From a checkpoint of a small mixture-of-experts model trained on Wikipedia.
Size: 9 layers, width 256, vocabulary 32768, 43.1M parameters.
Experts: 128 experts in each of 7 layers, 6 picks a token, a softmax router.
Training: a variant of Adam for the experts, 254M tokens, 7746 steps.
Below are experts of layer 5 (counted from 0) of a mixture-of-experts language model. Rows are named gate (a neuron's input weights, with its number), up (a neuron's input weights, with its number) and show model dimensions 0-255. Each number is 128 + 32 x the weight over its row's rms, rounded and kept within 0 to 255. Numbers have three digits each.
Before each expert's rows: "gets" lists some tokens that make up at least twice as much of what it gets as of all text; "mostly gets" lists some tokens that are sent to it at least half of the time. This comes from a sample of Wikipedia text that the model never trained on. Tokens count by the router's weight.

# expert 32
gets: " of", " with", " for", " to", " in", " on"
mostly gets: " include", " including", " using", " with", " against", " among"
gate0:112173121102111103061059128126119124147109181165119076105231165136118141088125172091085124116150098106158186166163138083164146101116107136096150128073153161109172156100113147217066125167122104095141163155148115144148167139150149158056179159097151149151168167097130146127138141133127131127116081108193082164114149148080107114114113100122096159109091147148157126135145194073128170150096148141061165117163122085152079150127146130096117132193116105128150147136112123110179092173164121119081108114141137098100125116139206194113109121140094117129142127052101088064155102124179105151212118116161104142091099086142161114159099157150113078134125174097118164082141140094065099164093103146137132155166117089105158114187167125147105167170144131119099113160184127111163151136192110
up0:146182097109157102096080139119154149094146158166153082129164186111130101162130139084082180137126117130129146134121120059163136092144163105062127101107101182115114139067158133158057099133174135130110122148140114094176173101135117122105086142137179133144167163090157101153144166173168094078109070136197133122152123141123105106171087115053098137137046121185131143132146122124109142123046134139044194119117113092142042133160163153129104111089143156131085150121109091163172116192076130126101133105098183108143152165135135157127129140129064110117109115081121138160125139116179118105160125126155140211122154090133116118101077096127128074107085104090130111145123149088097141156082094098140114129145110068118133036160188155098112134148118094153071186129125107099167085122173094

# expert 77
gets: " of", " in", " for", " on", " to", " with"
mostly gets: " across", " against", " throughout", " behind", " for", " about"
gate0:103093136096096197105094122158128126136162119205119133182109133101129093135125129128108097202125148097149104169066138146077094162159104098094132137134157134152087091078100171137129111089126105129081162176158138132145108113097105137105149205117129132183169153125121143109122117121074103053145114131080089138087106126092070117154152162172155130198076143141085189164112166151192154135161093112166123138135177116146111117169109075072084097100110080054150148134141098200135159145139168157159094099144165086162118129102144097122143147126157097165103133132131179173120184104136093125112107124152173186088199098113111129131139158137135226135199135146148096139140141096178158158133159110117128094136163128092090174191134071135080166105137175105096131192100111115138088104103129
up0:172155145124074131144139168142151116119097124087127111102140062156079155064117151115169191119162106085088139095157144122132184137127118108129137129214128102106144171099164136098112142098122134153135066064122106090082154123119120122068127120118143166115121115087131112107113147118070070148076177063162114066107191126088161107078149166166129151176129112090116109136153080101138150081093105120093148081152137175165136155077151161141167145183122178140122159114095147103109158105120128107063180155112160166061151108132158134105160188094128127114181158126102084123092138139089158157170146163141104072153128121140131143110128073121099113052119104147086098142155101125072119140165083169065079141168140112139120129086171212131211150158128058175103147115184112123144111127148120

# expert 76
gets: "9", "8", "0", "6", "5", "7"
mostly gets: " century", " however", " However", " respectively", " Additionally", " ago"
gate0:116131130095118094128149082125108158154166119119084115171135109111162096102151117118151097093122131123091120167177126091119142075175107120136126141135155093072193077086179139128168120155119140116168128071117139188084175152145177100077125021137167111099116069100099129084151089085124153129106203196119069139019096199118162099198123113074124141154232111110159147136148148101120134151157118094133149130133107197091201094113088081112116113148149113157130118062133110174163154135141115126107085114101136130137077101135158107108081136139118161130116097084150141148137142113161141139158080111097118140128096092186163169101131115205110111094154113134162145088076140136144132129131186161148102141144104177110110091106122116139177177142133120107134120142130095072144086130194139
up0:187189122138146120086106154125181151163108113050160142102092141129069116051078111108108132116113169146135173124211129105110132127159119140139140122168125112196076165150120135064095138131106118130114115123154198128117138102094112111099143141162225127148132137142150134099167136147154142118128160109152138152162156072056089133131108073113122105096115187112150073108122088094163121094104108129140103135173137042077141168163113057157139155205087154184121177107087173084128123138144136148150157111150162125124183120121146143127186101152129136146129132150183100056074133171113140127164124179087105113145147194078118084153192117146134165126146119139138092146179116183129125188098115092159130100128167104136140114191182116146151111163108121122067147136105180163158109114099174

# expert 68
gets: " his", " their", " her", " its", "000", " career"
mostly gets: " million", " their", " professional", "-year", " her", " his"
gate0:149099138138111118140158126123112084155160156105156081165127167140162110147083133057177085122128106123165106164123132135097129084147117167124107095117112098102112079179180130109134134149158145097100127209109125141087077139126074127095156090133097161102104168123141091155157178155069072154162168131123108115116149090108113199101129121159151126136082113100148097107081177062166075173132104105121168137152144108121126140112127121168119136102171177178118109120177095102154084142185124113083149040152119136137124126126101130052130166109151141131083132128128151140121076106168126075133151144105160202125164112117139157107079142154148056132135133096154142120072103092099090133108145105133114072161209141066145125163114044177086114115138165091189067132172126116215134071162186
up0:081148096111182136137096128119109153155149117144153129103141145121150174147169090133123114154130127151106084136073157132178064156050122098137123135115117097157173148107093146145127084108149116161141128087099181091120156120158183102146125139160161122162130139161158133166188109090179105175125102112127135138178137144130138073174155169104144114102164202095113128192125109157131151108158164134094149130142064118133168134182112155116183145094121070091147167182088127172087091111077082163126140156069048094124107153171144143175094109125087128112135114131150166122138091096105124164159153116147096115132069191093128087079174128090078175212154075096121110120161132087154130149156133127179050180129034147176155130141110123194155142081132062123140112116115114138096103151067119

# expert 98
gets: " to", " in", " had", " would", " has", " into"
mostly gets: " would", " to", " could", " had", " having", " have"
gate0:101129142147167137171158120137158116127157160126083121150110136075150055084042159129130168168146144185095112124126128165149188141059122166086155107130119120056183122107110126125104129156128110148166098137117135216045114111090073120154097140147135072152110151118154106109101115105159106129133131144118102162110176123154076125199105146140126114138153150179118114094134123135067121088163157123106120173062103087158081120123101180183100142164085114121146125188186112174145076079146124093129125115108133139161161174097100146067138110137140123122122142097169048124164076107202149154125117122108098080140093126150130142135128127134157131115098082148104145102169132121166113129131147084150108174162092130140174088118124116198072153137169093096152104218164138107059156159049161
up0:082164115130125128169120139208136062089156098118112189148079138148150040083109156115109135147154166122150144133110182080128182141129139107110112135138135132080083147072139124114100121082118100083149100088095091184096154168124118163197137082101138098090126187058158077128141113134121120132115133116157106125099094138171101154077144173150131108159205148144072147099136078119098080109142172134127175135156162125080092162123115127204135098167102101069146106104187091156063111125142168040124092150117146112113177109170162099136096133129139116113100130138134094147085124161109137201180128112187093109135139174122165128195109136113112100142124108104148163072186112156110105151169123108180133143157148113127162083152151136181130146148154161129152177202168151090090122172109115

# expert 112
gets: "0", ".", ")", " +", " —", "}"
mostly gets: "/a", " JPL", " MPC", "/A", "°E", "°N"
gate0:061146118123142152101104152136115160142132127097168126086139089148126152180179169146102168206163120172141083129154169073099157136091129151101127147224166173139076109179113101122119157131159115104109140208100162111125144146108121116113154074153128123151101127121171128116112076165155188082156100130070145116159180098181132154117099059178149109097143128044170129147115130153140135152140144174148134117090171113140127161166134144169096109114146131106115108178123146122205186105142171106124102161130141053115111172134136094105103113117122170137101141136182139126194139122111101103149161183139182134143062087114146084115145150122087085170138194114128177126145111090113114158162136174079098113163138144133134131177171177131193109131116110104145069103080125127032165124062124
up0:111068134091162156107088134158149129117119077140134100077134142141134102118136131136186089120119102138158099107150178102138095137186124163106098147112149139105115147164093162079093146125143090123198114163162142134121194119169182132153172165064126158138098060122130083135175133112110129092127135080180155124182149170092148112174143119134132139121142068140176052146150153152124134125101144125078050097107172101111200170149168128117108107021108127138138102155092101112167134162123162093122111141136148154107191072127173173141173158101076142110134142092143178097146120130136195188172131156106145174123046132134156176150130176169099130129105134153178179128138126126110139189161153188149099100053139166097131134133173182101144137151148094132118173114160139140065157082134084

# expert 28
gets: " ", ":", "-", ";", " (", "%"
mostly gets: " Clade", "^{", "})\n", " Suborder", "⁄", " ;"
gate1:102109158094146138121093142131219076145110107139091167159100130123171056080141179139156055137172192144093133177166158113170171144176125078109126171152108160145174159177096109083176142110134108135169127137158127152128101130145141121134168044116218127098125172126095111146073067102133157112074119141175123118154103081153170115156154122123182176087094123173102117105150125169135138066178107091099155128188155120139109098144112101117144060128101131147132124135234080141144080091136110168119133150116151128159116121144158093108141122182092116137127118150112116116164104223076129072030126141113130110101160124125114129132171135107138121145190160135129105162146078132140168166128146052143154072107123139089156078130145152122108125125095092169114146106121121121113109126146085
up1:122133151110121108169100130098087213073100125087141094110129109141129166144119127123117128134139091090171105086129103128096117111126094163120127141150142081150146090100152102188096118139097149146139191151102123060138124111125112109132091107152137122144154074080132147153155149090154129131162124114129111149065145116139121170096153169135073125126142156132122120093107135177094129194077124168130132145109109150126192125119186179177037175147165109124103183102112149131127134127080110122157102099089063152105074120163047103128127104080168143073197176111119117122164088093147151150167171162111134073146170128116168153028044136137078116144071121105158147150075172142127091138095118145212086177124181114117105116060147094114135100208120159093153121135115133164152137156151181

# expert 47
gets: "|", " |", " |\n", "\n", "In", " to"
mostly gets: "In", " ===\n\n", "===\n\n", ":\n", "====\n", "://"
gate0:118061144072108095101138137109146135075114186152128139182170169177160135134150112103113138057132158193133132137184104103148104157143102135081137103110097126133155145188118080076196131138093090099134193127129100142132146119130111128105152164121154092053150086112063150067103139113152147126188154109069108149157165128114124097097161121079146162182195080142136098117173075128126087148151151141126130181164161134058093130058122128121119153126096179156136103076146170131143124136110099158138066130089145076093143125142081146171133098150068081078113065179178171150145127150085151179145117108140130097143123174095111124128163122140188112120084108145113125100164127178159123140118071084117156111119127066154190061135101076106102148113078141127119124149154161137149189128097158
up0:150170144074141136148164119125172187115141137124046110094138095164150110040129151152109133096138133079095182150104146145093147136110125117111144135154135146120143218132112172132149081072097098108192152103069149131109144126110154146047154059103115121182189121124129123071121182081133107061081133111119121138103201113172155127044123126098085091153115123169124109136183066150110133076102100109112132166119168146093180059101127078127116115125085115074135153092194164137122151137127128096143109115135180121120148147107072116140137128175101138110132131159110154153160061112116151159203169129132106109109116133122119111104105120134132085102128093134124109093111122149040139127133169114101149210138164133101176097150143158061104104185105139130129115123142106140081091196081127

# expert 95
gets: "1", "6", "0", "3", "5", "2"
mostly gets: " January", " February", " April", " UTC", " pm", " March"
gate0:170126149137178107129080053107144169143083134129143113119135112085099179087130198083121134154154117085062115099038095126123155144083132122111121167166098136161091131108130167137110096142150164186125169109136097182090167160151138117144120167134142145160177163125163162146157075063075125109093168177127166184143118103181128140113134096108103142130145117134153118165070109150156110124107103100133148164125128085104115157126159118139096096159193105136098081158128147120127137120113124160154118119155144154136158157130184168093157090123059081212078168178080142094113152183102124181122160131141111144114133150139165093182096141194171138070164207089184120157174107131166145159152132079151069115157086136104131114142118092094141102153084146178113149149077168142170095152109200
up0:136131157152154109115081081105100138083046112133147119075111130107116164092143186142090155141180084050061117137170087148128156140173134057133139198192100131137160133107083162152101079115160065130134181130102074171136120113147119138143119147135090133178153132115136140117070081024103086075147140137110171168111099079143148163155120114130136159112158152126165152169081110094162105166117132101078188174167144111163144118093162141106142108134120132058137085078113110117098147108116167174178151134110128127143155114168166170097130132114140112160106154168150152131146167099109114149107155100147112216102147092111186121193169125185112141081115173102148108175136149087193093136145126126105094113177134153092130088088084173089147117141117188179121142155139142135177108151118152

# expert 69
gets: " in", " of", " on", " at", " the", " In"
mostly gets: " during", " in", "In", " through", " within", " During"
gate0:135164121164141106138071132138099171139137157135113172140169128095096127142087133080127127117091083194137118094118133149121094129121165117096152123117098134151110134204159075187050131119098113150054144178140129186166167114142118117109069088171127118140130147215105153114173105102088185058151163132119084123099109114142149160078131132138130156106154139127126122132110132196065118141132162145146129160065080072115153184147163121113113152147165059083123201146123143131132148114092113139146103152092107163155057147128128168117081089098184131130165156169107194064146070099113137138175141135114092118129065190085177068136095082134136077168168171140122158147096111199091123114123114140170118146185128185143090134152118112121166115145119127081155140141058146117128096146102149
up0:127095115077237182113155136125107070076150151170134054139094122089168096181119184164123099100098146112102119141086127124098138125142095109137090140107132126091163122115119140131175138116088121088184147124118121174062106115032152157124185163097076114083097069135111125152105121168175134131131139157115150159144137125159087103097142151060116118122142111170108097095144196103147142145146159092134124170161158171099104122107106174146132160103091132153132135125206119112087099089108159145093098107126119064162161126147136100170097164160105100158171126101101132148100043164177090097084169095118132117092162094105101148097118147109095127098117096120076126099102126155132140141109186148113175110106131096108163130099123173152035124095155130119121129147192145150127165196070046

# expert 62
gets: " a", " |", " This", " this", " an", "2"
mostly gets: "This", " JPL", " Socorro", " This", "idae", " Cerambycidae"
gate0:105155118075108093138113101148086129130135059137163122153130171095166070156107143147092126140109146089080131164160128142157072179103117140107064142143086221100118199146166142106113187196155059126116119177135134163160144159129102123161169153101122118110136143149159111103119205153174149096127133057052119147141114090163179119154147167142166087146093184171182122115138118116159106117128160129136134111105096147138103146172078090156164098107170146107122064043192110113112125103104167098107099114115116152127073139164155128125093063105113157126121158102139106156126159179109112071120149123121158189075136113143128147125120141163147118120127089097166172142149138084076099129131094118120177152147141133093143090143141085195141063123166133090169156077097174130091083153181190
up0:120103120160217119172109141157159135111114125143149136143121194127136106122099143141145170143126134104141134191148135172165191109141150115120180082127106054131128135077151127064117106123064113133174141105143143096129132067124071149139119106107140084086192042099123097075113110092159117141065084152161130169107176174145112162126105151085126153134202096147160112104147169173090152149183130157123158135175154180164106134071203157100121200151125142179100158101071130169117136150124121099145156170087123128105099133169098179098130149123110179122179118149106165139080138107100165170118114163128133144146112103161164172199122104134127146141091101115126147145123145108108082092156129114124121143081160113096077144152115229115129098068114211165133114178159152119151118145163076

# expert 82
gets: " the", " The", "The", "the", "th", " Royal"
mostly gets: " The", "The", " the", " Royal", "the", "rd"
gate0:133166100152088133140120061175087117115112178133119121076122122088133162210180113160088148180163173130185192134157122133101079151095112086124112103164124122166147158131123135095107123137183158205118092084145174100159089075126162069179127146119108129138084078109153126117125137138119082150113176125128145138108105150061132148230120111081121110104122097066121099100119103141140157153107116134147109114126103079143108122131140105055121147060132160086137119161085208096183154179099055129146102129137191085137096128120128131114122173138109138090138110178142108138129131056091143083096068153096146127130064119184135116130199118123090157127164112186118141134159123053157142121152086127131154154145099117112192076124124166137091158121130131146129109041105124129105129097144173
up0:116174135173123077138046133151107140116122184101123150076102121098098122164197156167143200113140166171211196095186152150115060171097133089105113105133071074159116136138081087073090104141125085145065057087157144125163124107130152125169089158126071103134100104121134145129098110153136096164140151056098173140124098155119116154183091113137099181148104097099162124103122085151114149136152084140156099118089136067147126133218136123090102170130192140088143135106083151105167161157067120106152141114146155130137102080130141108106128214144175062088133114175132134138131136091085124119123077156096091108118076094148156112139169105093085152115133121162131109098169165151184110119168076118139137116152101135087072127122125191106115138128124139133113168136123106125082086109107152

# expert 117
gets: " the", " The", " a", " his", "The", " in"
mostly gets: " the", " our", " entire", "The", " The", " Its"
gate0:142142162126156096126127105126162111152134065148174120095086116157096098145118163117060187159086133161118117101023114099134140135112111115111122149131091163094128168141124114094134157102082116156165129160126166128172144154092130161159170132163128112081127153156154124158093149092071094166098146103138151084068214079204115108075104120141073091200180151069125119076092156125111121106185173108106177185075136160118148181101096153150131152130135133145112152113183135100055080148096210181135125127101111068194150183142094113125133109166137131126106158126125140109107114126137110138095151146174147119115168180060153098110077098058152127110110180128112143118148094138147131136129120172119155093133105136166149088178131097140128097116149204103143156129075169110102153097070114
up0:102117146089097066063132132118137157146122106142128105136143105110123124088119164128146147149109124111088156092094117157116134129111156163115063087109160098033132126054128153155143203131098108104088173163115160127135116082124083076166137158099156119199087169119145165084139124128166105130180156130110141101116131116118130122100120149139145025085091131157081103159080132111130096099121141104098100157129112134105134113182088106151176154108163108127101199173125185180131128139155179105137123103089065141092113111142160184163104091150097114136122176121175113137175083100142108190149164113133173171168097104114103113079173188143155194115157135100131163100112069139126113186180088167108108188132192113120159103132177090175173133155091146106145124116085093102162084194079122

# expert 107
gets: " of", " the", " a", " to", " for", " from"
mostly gets: " than", " around", " any", "During", " During", " Many"
gate0:148162076152087165202143106104120097132098088178154154118143102175174119084143076177140090120196142114095143121127154054183142132156095118171141207136142062143095142144164134133110107165153076105186088183185131125121126185194129128099114109121122182170123130100185081138075137144138145158129138119132141135128136104150118118123116099134133148148135164142167175075093114076075141127157187188127188149159096108116108172167165137178178147197109180076120156129134096118104125159074076158120096166131110143138114115136175094126096105096097105137193063135116098120120111202081124100150141143135106143077099121144134160075111107091122117152124104129160135098111120114093102129089080137074154106068126077138138150164194155131176113130101171061096136057107124128092126137136108
up0:165142114154080140166130124091169130167120059132176125158115154144151107066129083189169076061162196074115124132139156077157150141154141118133114201163159082146123145144108127118152125210170096147143112158152154132110142189171144130092093096166153159205109144096175111148160187155132131163117124156131131167144120161127119122098119105143157170159141157133138166142119107153103149108198169141160133130163115050105129167174134078126188136168156122072095209126120078103068129138110075095118089141127105148170167121117188125134093128122092069130168108138130076127095111197087141087167124137140139140091101070091138163082063087094121119166105124150145141071143127122133122125094075110099154081126110121150162176151122127147165121109099157064120157091079191154139092153122117

# expert 75
gets: " ", " (", "-", " |", "\n\n", "1"
mostly gets: " ·", " Animalia", " %", "Gls", " Apps", "″E"
gate0:131164129112154117184149186123083096111152092160116094109142178132192139165165136095076148143193117118132159172165078184073065136142158159182102164104068174127090164110161083120178068137142109128110110154111107115072113082124199117165109114122125079144090146106122134115124101112132065099121115137099115152096109153169118139156136183108147108103017198153099168108127122139050099135090165164116126129100102109105110216160158131117149127079157095118138119164147109160133189133137138130103076162129134129187107110172131079152111137159145200131134157154085096145115077130157144090129132111056168174103095109137147136117137075188075115104163102082139098165154128145136162119146146096095168165105113175112145155147102113097073113130129154139155111138144120137182121045109130
up0:195107137126117139083147060159181108132142148121181143133099102156084113128081131168163104096064122117102116138092162071193191127103113137054152124094152061130181096131082130141125190100136185117142133134152127133147110144100047151093176155141105141121157125186122153128148154119093155106090118141102185097124173087112145121125119095157080169181213060119111120089098142094147122078165085099132113144138152159157141078103131218149109152152110167116098134121125098064034063131112150148131170098148113125109175203081128150142165168122156066088104117093152147120182146122103117123072108123165099103105143157134120097097114134061167132133088167182111135076121132092135131156106094147109094100116125120126093111110145143156188127118141118120075129129100149114087170168131153

# expert 118
gets: ".\n\n", " a", "\n", "\n\n", "==\n", " on"
mostly gets: ".\"\n\n", ".\n\n", "\".\n\n", ").\n\n", " ==\n", " ===\n"
gate0:087165085136047103159187091097086126116132162169081170070120075115136128135163162150159135127106130126150121142178129089177148120167147184121106121127132127117133110114140096074118175092163146151186097127132167174109111102115123140202142102078086140102080078116137139027063152141143091106167138092104130117129123166195175132148080088074132190154140136116156094092120111148082131134158139186124082146115154181123094107107097177095142089173118171099118101100095096130161116137140088155126149144143136129062081139120118016118134172086064188084113085108101068132107171126097136080086089123126112110159106126149126129145152098117168108173137130170135152124156145131127111092163082046132075143054073107142135123152120147127107152135116152126134162144129156152109139182113153
up0:139191131086060130068194097089091121144122209178142140145120106135141138136082150155109106174086148145132123126076170134107095128170198156101095144149168101146053109133105143100149126083206144163143122186126165157158084107176121106139103132089131164153097116134084169109145148092094129110121152091103119100135133058176136165130090181122122160157106094107128154114148136154110136150174169164136141085067115174108121134115136137086164105172135091100126099081083146135107126113100140167100178129145124084109081167110117067169112126124120192112091130166117127132123087110088102122132140140162158152161111124126124068123167108166143123183116099115129146033181121098151142126150081065120133124119068147171168115163118094153134156147139122041130152049064168143045160153105139